python train.py --n_layer=17 --experts_per_token=6 --d_expert=32 --activation="reglu" --router_score="sigmoid" --lr_router=0.00198 --norm="layernorm" --optimizer="soap_variant" --lr=0.00682 --beta1=0.95 --batch_tokens=[65536, 131072, 262144] --seq_len=2048 --dataset="wikipedia_en"
Below are experts of layer 11 (counted from 0) of a mixture-of-experts language model. Rows are named gate (a neuron's input weights, with its number), up (a neuron's input weights, with its number) and show model dimensions 0-63. Each number is 128 + 24 x the weight over its row's rms, rounded and kept within 0 to 255. Numbers have three digits each.
Before each expert's rows: a language model's description of what the expert responds to. This comes from a sample of Wikipedia text that the model never trained on.

# expert 30
Description: Word-initial capital or lowercase letters, mainly P, p and J, at the start of names or acronyms after a parenthesis or pipe: JAITS, PDC, Pronoun.
gate0:125170156103134118114137119115145136165129139156136101138130102129146127114111159117125140161134160129157128153138208122119102114136156139088139173134115116109162118145114086159099180135110150
up0:125135122120145114117151119134116129167114131168133092142127081136140121102132160109135126159123170109155116155140166110118125105116183160084119169145109104106153126132106084169094170126113126
gate1:133154139134114091118103114178166108125129140129120144101130153146091169102111120139153106139112137107126155108107149125143135101137112107115139175115164097152131158108147177133114154139106073
up1:155140123104138196129151124131135142100119108182124160115117095118134174128139134169151131133135166116123103141129110143139123124124140095144137131118097125138180122123109091178111122130094074
gate2:165143123166100105109131120165166121100141129079117124134119133155146119132149153133150155113115177125084130130126154131110089081140098122141121109144115074136102150122147150106150152120118123
up2:114119144124173131158094112097109148138126148142099122100118140121103098107127116136130116145153107175177134134155128121131133200138179180130125132126117141132103120120087127163150087173170144
gate3:148124137145120143156099125106135153098119093135109110117159076144128136121101159131147129163146157098124101148109148105110147132066105143149128121104151169153144161140150125123131145113175149
up3:167122105174169119137093140118123144109104129119115135110117138117144115096106109167126165158153112112124115113136181105129123176154101133151109111132150128148135111161136156122121130107112141
gate4:095166136119125078078104207101132115118140130115112104127125106158152094151155174200124124146159106128138132104102157129150125108133140100117140124118149146060104150123144116140147145146124139
up4:131112111121175126142122090148173131093129129097174121135192140135122150166096122127112130123109151131132146147114122158119126104144162144136096135115133143109152098127120109095122126170162168
gate5:128137157133121071141149077132150134104126116141143141120129136148092120111120151155116155132107118127125154115110145165140117192128129109113103120150144092157143155146191137124122119169116151
up5:147123114143147148102109159116096108152145141141145107128104115113178169132153143103143131090137113138128121130149085119140120097158096128159168147101107128113107106124118089119125148102155126
gate6:152148135160124112086131109146157113106115107107101078102155132159134151121123155128112166164085163128096159096100162095114115095134138108130104093144151108175126141131143130115147145141140159
up6:138117148134132177162132093040109105099163130144113125135121114130100107152163154124148140076141096167134126128151148123093168104142145157131089134145147126123150179147119134136129104126155149
gate7:155105148082119121151109128102175113128166109160099088119152144125147143117099142160142133166106141159123103124133163167112106138141153171124116128119132152196145159123160122134147149145140104
up7:130113103158143147096118090166109147153128169106129152154121115127124134110152122108116139087136107099130133135174085119149132155126101092108133110134142118108127079119105132107072129111127144
gate8:137255146105074125122128163168107107118120148147121108077120144096107162108102136156133152106117133078127126156134122144175147130093113136131128123120116083108137146136121108139139144120114114
up8:131241147100115114139111153138133114122112144120130110083111127111110146121086127144164166114117108065135120138140124159149144083118134134119123141121111079125123115109103113108143161106134112
gate9:135195146114094126103097153143165087130141083131088104146144108096114166120137124170159173122130115105126112108122141185107111104121105130114112139127143101115153149167139118148109144125130111
up9:106113089131139131152142154098139144157177101117143139125132132126158137081147074110119105095140093138139116121135143123152129173141135137082151086103124165126089089139126119131079110117138108
gate10:138150185069122083106142154171160149098135180099140141091125115135100128091165136154150153137101116130103111101146129130130116107115121123133086130149162158131127159103127148166149152165138107
up10:172059096140132149141133099113099130160147102155118136120106141155156131136119098115123085127132108149095169175120106137098202150146121130133122120123110108122115121137103111156084121164123123
gate11:117157114122133177116136148105131116113103108113092105118141148155100135122102151131147108167132131122105095122079137162149110185133113133165098143135177088112138135133120128110139130117083140
up11:094191111124096136129130141113119129116089136225116161117135143120116137123155180107083134145094124132074086078173172130098114137127112127125163112131150122128142104107129086117118119118113138
gate12:152147169130119118105148116106092110100086111109096070129141117121144145102133131146161104093118146126127151129128131123135114118139118138079119078157141123136146138143126117122125118095099146
up12:109139145145092126073115103124111100084125151126121097145133150110112152112144134129152119100129146120166129140136127093115095122142097147118116081107111121122139149107119115083149114080100154
gate13:096160174135093094127104148165120123135155160119154114129141087144144152127146137172153117127112095122162130064138157156131132137100136111104085135099132117152103107168144113108123140120080113
up13:160107096146157162154136114085145150118111096157108134109125123130135103130093126104109136114113173172088114184116113106127130132160150137139187113155105122103171142115139112140114108121163189
gate14:121147159120124080095109109129122125101156113112110126127174122060138140127137096178155137150129135146143121134113140141116149173092067144141164108138142149098142123142136144109149119131123140
up14:141142120148150162141144137105107129116111119176148105161103150168107126121132141095085114132132110112129108126170129128134102091125175132098126142086100119137074125121099104153145150126143095
gate15:157151132147132081086125161086135194061147132099121160137153131098143127139093158163097145132091107151106111120103121145138091134143136132134123143150123121098116118119165127126130152116151120
up15:140119131149187168132105143122115138085126119116139118109128115106114106148116162115127083197127152122147161117124102124157148072134147141116158074117071111138110149131144142138107161125092130
gate16:201145131142037086073121157115101182111149148122135122149152149111163160131135118164123100137140140194126118139120132173147121151144135139106109140116127097123142114117158167100111153130129113
up16:110140134129127165145132084117157129106127121130133088098183127133134122116100123094132153046112136152141131138110168092114136096107150155146109127125106130205104102143130123156152100120086134
gate17:125160140111126103132150123156138104122119135160126101145120175163123114156130162181142123114124125153077155115096156150145140053148169117147146124085187141124154156141140119105134170143114157
up17:108120113086121114144169097138145128092131111129125101121112170156151127161196152117131116121132119134092125137104108103105123078118169133095186156112148159156138147171155115143115124168102121
gate18:119138129126121101115078104100135119105127104103078136166156124134126133124078160201141126122143099106089103117164121087167130119130130102153146120116135144179103104102114140128136108149129088
up18:161143140153116108124109126117105163113086120110110167131165098111134103114065117121151148103152123146096135117143113106122096182126147107135141136133141117169151121131101119159129114087064068
gate19:129151092150128128131140115064148134128124126131126110121090170151179162184144145136134163126139159114104100104118137129114151136135118130119114120104146156106156102139133150116076126117112148
up19:143146130109150105140106123142129114140120137146094140135162154106124086113122135106127100181124125129121168143128097100143112085139156138145129092133154098173126132111151112148169158207100097
gate20:173120146144143101131115113100131112120133134128111129125136131114143089121138180130150176158138098157134121141135118137132131119122150145110130147136145109105105127090126118121144173132128182
up20:103091136145135112138144057166156095185143137124104127143100107137132116111150182124147095127128115163153101133163131143130133142108141112132114138088138112126134126098120164105109175129164180
gate21:123138113108104151110110146122118143148126115171118127162116114153130143094142169142107149115102101135093149087146156103101097131159148096125116176132153092121120127150117109158181117182133201
up21:118128119150170126118132112124138160115122152083114138091118133118122123168104105133125125166132178122152109160110108135165126111108130156110142093101110136119137135077121157103079138097138090
gate22:143158162135093141121106142115133108139134118127126129137142130102155104129134151161121167130124153135199122105117109160141131114102143118089146138142115164139103154163144186120119169106139139
up22:113082117123158119149155126156140146114134134148104150122133136128122115134130111095126103112129092115047097165146164102129121136170131149133125134124128117091150100089122088150098117158095100
gate23:140111132139141119137131095122152142149160145140148085124136095138122119147129118167084129131108116132100122136129146123152112112112135125094174152121097108171126104142153164082131165151128145
up23:120149111102112105110144153182131134163137110128098143149127111125112152103123140100146117115142143163141100144120085144087168143114154073136121077146170117113130148121125111162108110118123114
gate24:114145170130130107102118128129104124139114184129108127119180152121153200148102131132148120129128140121080149096152168145129092099129099132111158121109155149155093128105137115141120141144127144
up24:121121093112102130120116076130131117103175098145127113146093139079107116111121114156097146144108075083089132132170108112133113120133157187143166122146147121116157138153166139109122087126105097
gate25:129141125155159100141137155156132115120153120144136136126138114121107126137116173136127172141120120112101177079104177112118097109130113171124125137107053139077130171093152131121145159128149132
up25:127120111113094124115114164104129112098149116133209168131147136112092098181110113124121148109112163124093125169172127102156104099147133150130105150143105139101105150114148091098126141142149127
gate26:136122140088139090121128178143132102127125120124122132102161130162149092139104141151090123130141139143107152119116163118102162139117121064135160113134160123150156146164087115074135143101110132
up26:125127121153105123121096102120158120139133133148109125115136126150112145135129095130164134147132122115138092139130095134169163163127182193148103148122095115124140119117142126151120121132116125
gate27:132161143175095184129135123105102125106147169138145125077167124149151140085102137148093130151118137123132137116128127133077128127091136102118122140118102130145153166139129072130120115151142118
up27:169137109102124104086160112130132140130114095098112135158079149123116124144153133100122130127161109136119151120170140096152166134184148135107113149118165107074131129127150127082165102101119140
gate28:130166167133103106156103144118114144080137140121142137159113129161131104099108130132098132143114122109128142120106110126152105120110126106104115168101092117149104126098114152122143137100132141
up28:130165170122114130141123148134125136050142120121129129158101116120105133092122134128092150121152158098144156120102107141137100104113129129107119134129101106162111133129125128131138149119105139
gate29:152129103133138119144105154134129105123173140131106105124115138126128112144118142162136120136116103140128122107070146100098127091110117159149101143213111131156137126151183102126072138137154120
up29:152172098146176093151133145141129113131146126110113113118148116118085127165063118143142149109089117138157131130143121129128150169107131103099144155105120121129099151116130133116087115113142136
gate30:114162109145113093094141108098108167130109100122103104143135152112154132157109131161098130136150153128155134097098137128100135098110137123108097174156162137160118092145109161159154154139127133
up30:105110100094109118126138139131130147115129140194138130145147160121129121120086186125139142130133140151120127133094160168150185080147159090102077158093119126148128114130132103127135123128098163
gate31:128130165102112110123093101133110121158164082103138180129151114178106085127169134137114141167074130137105123149118145123082144110113114118130106118127127123148149137145135129125141113112115136
up31:136145110128118130112092128155094096108112139130107155128135108151070106119155162140113153162121104130071119103127143136074127133124106127120109131114147104133166125141037119143137121105121128

# expert 17
Description: Digits of four-digit years, mostly the leading 19 or 18 and the following digit, in birth dates and dated lists.
gate0:142140133136169108140117118099151104113151143131157112121087121141096171155122147096120125135092067132105088140103154140162130113132131167111076129087151115124122128118172119101130117127158125
up0:092143120161133130138122120130094166109147112101054121111139149108156105140150156120095122134124172108146110103165121151047119123118082096146121155110084138115143103114101127182121117166136138
gate1:149160121113143114120109167062147124103186106184130133095136145113173111111130095117147177127145056166112133119172113104153140138146170130148113175110094143114098129148117138159123096154140122
up1:170197126146123131095122150091125127124166130162128073133120114110132133130111120118119205103096117200157132108144121152125111135146138146146123130110091149112099159141153135168115105130099114
gate2:131166136138120100181147150127184140112118106116116121155099127128121121157136151154126132123084157121130132105113143125147100140162090135160117107156167123101132170122173090089134114129133125
up2:125064102124095158096119106095083122152146148147111142103114126183132112075112110133130122110159148120134134158128064155104137139117140115123166108127093130140156110131070169142104160110110138
gate3:101141130106105139135130109132131138117097133109089113149138145151168151124125141126184157095112126150121121115063113128126132123123121123095179127110174174116156105126092123117157139146131125
up3:110146119100108128125130124164089179108124139144113140140099138139142165119130110117153160090094130117101101140098138134117125104123122116110203133092141134097155107157114109066117132136096126
gate4:120164183178132106090111158134099149148145154120120128113101135131096126128130108131150093150113107136141152113111135148135140139141143079086138157123115158106167128163106162158135139100110089
up4:192120101147118114178156119138131118134079121150093143128185126082108124129135136159105160151120133163170147150091112161145141129102119153130157071160115141149122150095106101144113159127110127
gate5:101130091124124166096114107151167122131093136142132127144184098151092110145140107118121164206139135140129146141101121128151154133156136127127162102110163090122138152132132115116158136111112096
up5:165115134116167116159119114123133133151122159173144116129126131132155144138127127114105107142132148151111121105162129129115115090102048170093087138154095122103159097122133126116124119105181184
gate6:122119139112105158124148123081160114094148112128096157146145127127123141115132136113149137139097162150144141163137154159126116108140144127098185152116140092107161148117088143142167173119098136
up6:123131107143122126115123108117126154108116096150122144119134134125113167103138129144119164161069122116138154118108108106141154125157180112121152127142133113173158175155113152112100103081050148
gate7:113137132141140098152077161160122155130162060132143087113099120124153136138113114139184100122150132102136158143081107110111120185078151125124138146082130156148125118119106124082126152115141150
up7:119141146139141172103137154128160099162120152126140151136156123153114138098087157097064101085082097129154152129120118121169129101181153141149139106129090095153138115136097159144163158162111136
gate8:159107096124120108130111085116132153136137161137135125148128127106117163104104132140150194160131117135142152096111100155184114133092138129159114137141173149135111183107119119128116136124136116
up8:126126100101145135119119104085122126144124160119161136161121115158149139086126143128106124175127126131101165133098119135169061107101144129152130131144136121184144124133124149132115128131151115
gate9:129149119127154124167100174151160143118140130169147113103144107113143132131105128100124120109075135123107128156077141135131140180144088143095176146109133128130103145112152160118070148132138161
up9:140144103138123149091124085086124148148120086119185138118096110153148116125101108171137109133081113104089133142110145136163133125170136107129096100164137144110123136120121154097158128138121124
gate10:149134093178133128083171128144149182129139157135089093107099122109184148130158133119085100112091107150097155073109148131139125132098109136133114100089126140113164137169144141145151100156149134
up10:147125151161128118106115091133144107145119149099102116118082092163156148110120128104085107117136128122091180133165137135163118148121140112138152139097131114119140136164132150127135084129116123
gate11:077105146113095130112107156138079173107152166119112118139122094134129126109118153139128140119108097133161167122120144139116150154118105126128132183179118124122140125125103128128108137173189078
up11:102100162156095120099105120095130159113145117109147111107098101134125110138152077112155098129107110143152168126108144146134116139158145096123158182155118119104120102119105116101140143177153134
gate12:132117136130173104120120102148166121145113156168087111148144127153123116106111133114140116136085126078108124166096114083166131131150131185123137103071139093103181137188171127159146172124116153
up12:151109137166190108131118129164132135113173116129066134145099118145132146151124127121119148074108133054105097127108124144126124111159123141121129127078171128131145142127157107140103180123154148
gate13:138133131102137112110132148135147154114106117127133117143180147117123134104103120116169112171124159119106130108155110084150106167179095088121122110100113117125106153119178119128159114111087151
up13:125155145113128119137108115153138122136103132156138155156137148140118125094125127161140116141153120117122073070192130108161109150135090136171108149112143136100100127118089106148083108153127134
gate14:117133126115126107172159138152119140127142175157135118152212130112066143110110146156124193130138103132133111120143117160116121116100115148160124107131127090142112127139174129128153138129142093
up14:106170144134090122132116147152110120107125110167140095148182135143106116112113148092127126132106118127141089153111166132135120187167107151156185134120137079111119116111143188093133153141105125
gate15:137134116096137116129111112118067158148132132175155118128111134138125125167134129111099123117133133145141116163141113116112141089121107162135150141133106113085079151159063105124164128151111082
up15:139062144119150128111132126135097119117132138103097172133140147120123086081122145098105121152173130113149109147125135125053086087119101134137117094141172160107145120132157086139135151177158164
gate16:080188139138141103128104145127123090104106136123073154109135096110088129154096128109137175142116069124116086132160150175140146128138148133103149098163156143104133134123171108165158148101136136
up16:170048116119111176132163119132136150146122129104144099182175114119157115093162134136102116119143153134133174121069117100105131128121141127161136131115107072116123142156110143136106143115137101
gate17:135104104142092121125076131108133173109148140129115132114166112109154134136120113112119131132115119113121175107104104097146135155150118156119163184172156142161125155107127144131121109147151144
up17:080145170095154141124178144135141080136132135136130121162135101132124119119167144168162090129128131104122137122144125139077114158116114138105083137154115128101147089125128091120153128125129110
gate18:137155138120093130119163155163140134082128105122132130105171139161127148127174151174112123186115123098127122103101149153138128122131087154122120116153164102088171120182105140097121133079107119
up18:135173126112154127135162132145122094074122094099098138095140134135150178094147150165108099181126098114154131094107147130165114123120103121155137114149156136098145123172126112121127148097085085
gate19:134166117115124155127125084174136099147109141172152116130123121144143145140139177124089119124091185117124129114137131133154104139148056141129164136090137114138160121106136134105109121123132118
up19:124084128131165088117112162118143138084129120104071112148164092110100137121116101160134191158136107099110132126111117118149143122119120133096080138176157146159138184134160098171153118117124125
gate20:134154130138169155074116125092093143167106130161180149079151110158106133105119111125141118125070128095110109129136129138133149116150105133127169145103108137057107108132175122093136111135128152
up20:127069133087096099130108117121162097115131101108085128149062126112172129159138128142112184121179155094127124152131108107127154150102104103153095136179104116124133140137101142123139142146119111
gate21:087095145119145124099150137069157149146138120117126122090143136122141157150127094146156158140076169155084133152161135105131134105145167145134184130130100151111113104112074154059109146141161113
up21:117129117143119103123138146124133068200134122123125110122127125149127120164106134110140164141196112129148143120126143128144144113165134088140130191110127145137123152133192132163170152120115145
gate22:138177130146159111109143169115128168113144180135176142131127114068120162123146124150131140151133113171113143157143148097124101125114066117104136160128071129146106165108155134148136135120138150
up22:134119126155129130110118137121144121070140092147124119130140132148104126161084107131141154146155103149135140115102141138143184080135186142088126123120126139128163088161117121128096139134149074
gate23:119121133135185108136119123151180149099152155118142117137115092109137152176137111136140186148119165159167108139119148116189151136154118151099136138120095123148090149129103126131119101138111096
up23:110141115137076133113138154106110132129121134146106105104115138159139136104122130165110127080111150105070156128126112176130120155138135125158161138097111142127192099159140157110116141142112110
gate24:139131129130127152106097088092148131114122126140123117137123156109130100167110135110133108132106142119064108157110166102135143127144100130085125067106167100086105126115134110069144134140122132
up24:105172114098133139138132116137105141128150094131144154164201177124115109129117124157130142145111089107123130122100135129049154107083105145093132142149138145096148130128108172099122149115118123
gate25:105158145153140112137093163111103143135154140151102135138138119115156146152119131127179120148124164153151109154125120121153162104131157143118127124092133071152067075121132142095141109135160137
up25:100142121151133124121071152102088164122153135117123164165134094111156132129114112134151120140074147149107124155159146153162149105131138153117132087106149090133068126117148150083133057121160145
gate26:147128149143140160144141140149126157094124118133171126086128106119089129131112167139080137089117128118140109104146141152161095118138142134119143131104133140152134119105096146061153140129100122
up26:108149112098109121096111127113131110113086140091107100124110151125190140138158138156069095113076131073113125120137126105171086156138119145168161130099163138162143123119105178128094139097123147
gate27:115157100191087143119137139162168139138103126138095137119146144122139125150144130135142094087144118119122111130138136117111056153138150115112144157128099148184096129074192091148152125118111159
up27:148103146093124122108122095120074132100144104129153123129101093146104115091114129129116138158110114163138119144102103146149190084123130126158100124151164115131152140143077174098127122115122095
gate28:108159102111138141131089131129142168139126130136131114111100069122117142134137133133165128154040123144099127137135096130169136110185133099101135139103103146172103149142141155137138149109115160
up28:121159137132114180100104135143152133131127089130145109110127093124157116137134146114107145113095107140116132144138081104197161201128126094127177087136100143119101111116148158077108149143085136
gate29:168173148171116132181119123142119142117126146123093137145149141108114149083103102115133170177125126137134108133135140170139116064131130128117151088149150099162122143096130131099094122131145096
up29:132114106152122156138119137122140122096132115130065127124119134126118100166134109123134161097141145119134109183134156108089156135133206084132116107147140138107086126147144104136124099114156138
gate30:116176127149119159146087130115096177154134150127128126113131063154149125123123118123116131131102072124123130126121165142150103127136105097132119128173168106144143187151145159129129126117123087
up30:107125134110115150132081150099163135133131081153168121116119117157108071132123124078145151143127168107136131172120116129141128121185141131138183130149103112092111141119078129095141145147118080
gate31:127157148140165112137145141128145174148117098066141110164133141121177153153096127132147095084118106133064064119124096148135137126117145135121127132131128122134129097122154164107121125107141121
up31:134173161105132143093112151110152161127111122127142104134129139128132181135106120127181114079111150134083115098130113164122138128099127169132104116146144126120115116136123147172127112118141151

# expert 9
Description: Space or number piece after a month name or comma in dates, often in tables, such as March 20, 1986, 2006.
gate0:143172114112090110126108147120169134107119125129107115099094105129155160152147116102135110143165139152128100150085119167124173162075154123133098122112125177096146105122148139152129169103143123
up0:097082127113163121157134126107112135128116105115130144119163120123095113105134144152114110129113150085084132114161165075204122135146135131117165125126131105183165128144102122103136129134111148
gate1:121190136114078136118120128106123120129119142133090127139123135101105136135113176109179184156136110147166122142120150131079110108153153136109061191144134163131122180099130139117136156113133160
up1:153122118121169095125143113113124101125090109117100100139120129110140129101150097184110154140125176101137111127097166132138134123116093123112123107132151143113137069151155134081122124154209131
gate2:123151144138126114076160166112110127137131131102110099088155142124134119139112076142159089171140131152085114122141136127131116097122157144096132149152163121116183122144158147110091114135116065
up2:107144162110106089092152155132114157159130116095097090096155109114116129157118088124144127154154133172111124096126134134136135101101144152114141142117149103097208143162154131114120111129130064
gate3:142121118177124138130130139117126132153103166122177091125145106147182114193144105144119130124088125124132115115139158114128135112167119139126120169134130149121114069100104142097104146102094208
up3:146127127074103134124112121121144126105138075118118163149112146128108094118105204103121108114135130136152124151142109115105107157092110148178149124110124130115123184109119114144125102133149066
gate4:132184139105158125157119125096139119160149139129131117149138128117109157105103115142117114107122164121128105156117163052178125106161147107163136149164106109118107152138148141156126076163112147
up4:138158159128174122119131133124153137198144107134121130133122149122129148112122109118125118103130172126110118155117144069143128131155149081145114129169100108103132135146190123127160105166148122
gate5:133136107155127117089125162099096149116119146142096169133151145125173153125128132150202114159106155125135107155144120153117118116112126143103135078096147108149144128087122146177116106128132112
up5:092123149093122135180129097151155108154132063148130100113138130139087141153142135130101146135144083127136157127084150114141135158186150134137104185150116139132130156134125070119145143091094129
gate6:163108106125132110170094130125170121109118130110126156094095114080119057100186165134113141123106126131118124101092171137145113129122139121128106118156125151164123102103130054105132165130087107
up6:124128090140131113134101133124153081137120134151113142127083071096110121119133106137134167110111126127089119176138140129118110093120127089132156106101095190140156123099163080134126164167111135
gate7:114131152117139147115145160115115138080141194120072139165125135149163128108120153115135104112133151133120131112137111095118133122106076142090133149086113125154139173126120152161119087125128126
up7:152121099126123118141112097163139112169107058151178106095113126096088129138117132127102154153114098129122119127117142167124140127147182089165128114129124151100101116118138096091120166127119122
gate8:118146174127121110131089144167091129107100152139116126121076150129118155146147131121120145055134182110134145137110094093131127150135139115127089090122111190141113142080114152133113153142117123
up8:138130143128129082135096149158086135117080116153121127118110133108106155138147146082095149055142167123138129140112107117138124155108149137157087116109124148131127163119121152126140142157133146
gate9:139160091164111124115145174110201135070104138136109137109147119122126149092133149108141131180137104112143103164090123120210138141127136092149156118117116128110113121092145159154133096090077128
up9:113095125131152153129132148087185156137074110129119136097127143135115125135099094133126140132145100097155091127130114233152163131126165100105133125100108147118158148133122133156135142113109103
gate10:134244118127134109089089155111084119109137114170121127129157112121135132146121099183117192122113115110117115119138117140136069129116125132142109113138143136098095114135129125159155104123109134
up10:105111130144121159066129148140120154100121149182094148092161100113155147157178120148106133137135166097114108102155081131143124124123116117115134096151157118119112101129137117132113118116094081
gate11:166185095126088101148135127113122120147079153149163121142151129157111115157119111157141118198112140156119110146097105095138154119100140140150108141086150096098144141133139110136096093120138103
up11:097103169147138107128117139130111122136172107069145103108147102078127126117124117144112168096128108117137121115133142112158101130086154100121123129160137142144167116177130137125144171101105124
gate12:160127118140131110152122119129131179129132156127098130109117148132118107156117187133117091132156117169129111109118131128142128121116143130098104150148149117133144152132143100165076091146140114
up12:105139151097123150127128125131122059130122111113138120139143109117136158097121090126144171122105149074122131162135136144122126118131090140159145108110097126112140112127121149101175161121116153
gate13:123141098172155159101101136107127129100119107118132129124113112125099117118095126146160075147150100133114078151109106129084146158153173075140099092155133109090100107113138139125142160133135167
up13:109111107118148128135134133092138052115101121137111139092132109130146108127131123174116115122134142086152172153131158113164165136126111162105182172112122137148177175140124137125125138102119121
gate14:153145134062146064115157106120109106151159166127153142120115130124134131143145116161136099133105142132129096092150159126159113108115169111141140126125143101067145148135135129118119133115140134
up14:180183121127111159091126084127109137109133150096152122118075136132105123134151099160129120114085107128163102101182109106115121146120136107120126105115137134067094133110111133093118102146159158
gate15:178125143135108116108138146148109111079140169119163118161121132129108113166115152139134132145106106131097102126109103148143088147130143081101123126137155116087139119096079155101115144097144142
up15:184121141150107125119124150146073113065101156115147170156112125115114092162122154119135137097119135122104107101133132153137104112143153088088131135140158112083145150111088140115104138112112141
gate16:127104143124126107123171167115139126088142130111143113141133110126129140098091115129153142141160100157152105140088122138152109139119094093129110169148123147151159130155129149143127159120128149
up16:116111157155146119157131118136171104134089156169131135127102155084097081087178158160132137185094099129152136160123110141141128153138145153100130106081192113151135111119143118096133119106124123
gate17:123116180128108092125097125106176140118127113132112130145151144110104111124111086096166108183125116129115102129134112160123111154113144140102132115069146098118119119120135110148130117098089108
up17:134137149122134122119092127071153124118113122124138146130156124089103119117131080110131115183162094137114133132142099124081113160143163128067115136111141070117135092101128137143135093114119125
gate18:172095145136128132098114156123106099132157134129117123102106124140125107159099159113146134144127094175107157119099101101099122118146179113055139126135127143097166143104099146135123107123155159
up18:125125142163134138114125101080149139164157072122112156139121126118127150128146154107150141085124127127088170133123112146047139146129155088147126094128120128122088111128132118124165146199121147
gate19:138140162112097148082124132134093161133159109095108112131150099087130137121132146113091136137093125149145139117138144137122119107101135103122128136100110132086157111150102112155154076161114104
up19:139142165095133162131137123115126140136128103121128185125138110114133122122148132113123158129120110087153104156151142135107134129093150103128107151146148156107081148098145130140143131067071135
gate20:148192149118111098084148138093135116112105119146091100138108120121165141155125111135119150117141164128102114090141078138119133153125151114086119118116096172165115096117126117107091152097113119
up20:156174118139139126119123136120118140101105126149099124105150131101147103137141113128110120068141124165142143142132143146065124156157159114084109145121125152124140123150131098135092093168178163
gate21:171130111129156148092128104101134104183153105141148159099115139143168134108177130112125110123134140117105118127117155132128128131161128113127128115116173123079130152134173121141117107159099144
up21:037142101131125126172100126166135138105128159146130127157144144129114099109105128157130133140133109130142127131121135137137130129112124103125175134198100136184117110142099134113119152074170110
gate22:153134110132115116166120118144078146167082143091144073144125076107139104082090148136144144125119140152130129156128141144108115130110136126091097123129121124149139115153133129117089121117181142
up22:115111135115152140107127143127181142126165111152114190132145191157123127164145106117124115126120124084115139089086130112165140128127132145159142128101101130114127158127133125146178152157092123
gate23:129147117156085107091135113101116146135146117140143119115107129133124146159148105165133118122100100120110145174060139152092134105118079148196084145152122138093140119108187118128080124140148148
up23:159128113146135088125110124115116112148131125089049122142142118118110127100117126120175113113135130115101127091120113111145125159179109129148121200120128144126136148161124110124093106148117162
gate24:101220118125088079116119168125125136128134114169081136113084140135167126085145116102161138131137153128127096123108140125109133144138121088135134130142149137127108144116122128131137180145169114
up24:122111117150108125122090115129126128108156129154118096112159156121170168094121116112129150120120110118137105094158143132166118111137123097142104093151143128161135139172082110147091108112106147
gate25:176135109127127092133111142131157127150155119109115148136136132128144135118113144135109143050119120126109140163083141119122103149092106138119139130113144118131114082140112104127101151087140139
up25:191121146106114111121132101138145137127143075136136144107142097152125113114121155134133121087139141145141121145125077098147137147132047121124117102096128115121143078122149130126125161077119153
gate26:174174142132141092118124136056110132149126143157173137130122154113148150096116096116111115167130136115112134109104126141149111145082123116144113150156091144127173126098157141139124135160168097
up26:147122136125156100131090109137104150130147153133128142133105141087133098097089079130136134168130126110129111145106111119135072144126095118169075135169149174135185139086138131140113106139136118
gate27:116148106196125087144141155060116136134148103120158100138116129130131116143155109102118110178120144169125118109127132133099133122159119135137161119122124107144153107118144134128131118142103118
up27:130112139116147118146140125117108147144161161121145133137087141145108083109144119133192178155120154133101123148078106123195155120139136132142169108099110067108132111097112117138135112155146106
gate28:137147147126129165052113134099135144114144113145142110101078113154145133142078141091128097119096115126145136164124065134160147144106105136146113112103086137064121130072143132113154138138139162
up28:146118139153136152179118138145111130145141150135097153124136149116122136124113091136117126149138150164131131148142164155122132175111144133090124089130183106131164136094191151138132096089224115
gate29:121150130138078139110132122105149123166173071099089141125164131117098135090127120120160142182133167130099132168133126180159104132110141113147125102174128094136113138084100138088113123133162108
up29:145151077155160172129150136145127100112097164142145103124144094136124125147137104139138126145111116160161140108162149124108125151150094140102103089117148172048160125144139105130090186109109147
gate30:123164149156129112066134149140120142139159124140156132141083116181116130130151091136139144122163128137137120102157183149110131155140120093142131135159148105083074133179137111133197140124157116
up30:169119123128116140126105098138119114109118179117125133157139110127137120090072117139085124149147124130160145087107088158130108130133123124139113175105121129094111145105155187135138092148096082
gate31:150128143155124097115135155090132147137133148150137120148092111120114134090136110136137127139126162129131151120129141158161069144103108101157121117172141106090079106149178117116136158109146137
up31:171121140131143114093072107112119160120152138147103117106119149093115149160183103150148123126114109163154191113136116145141133106134113090050120149156156142120139122127128100151138109145089087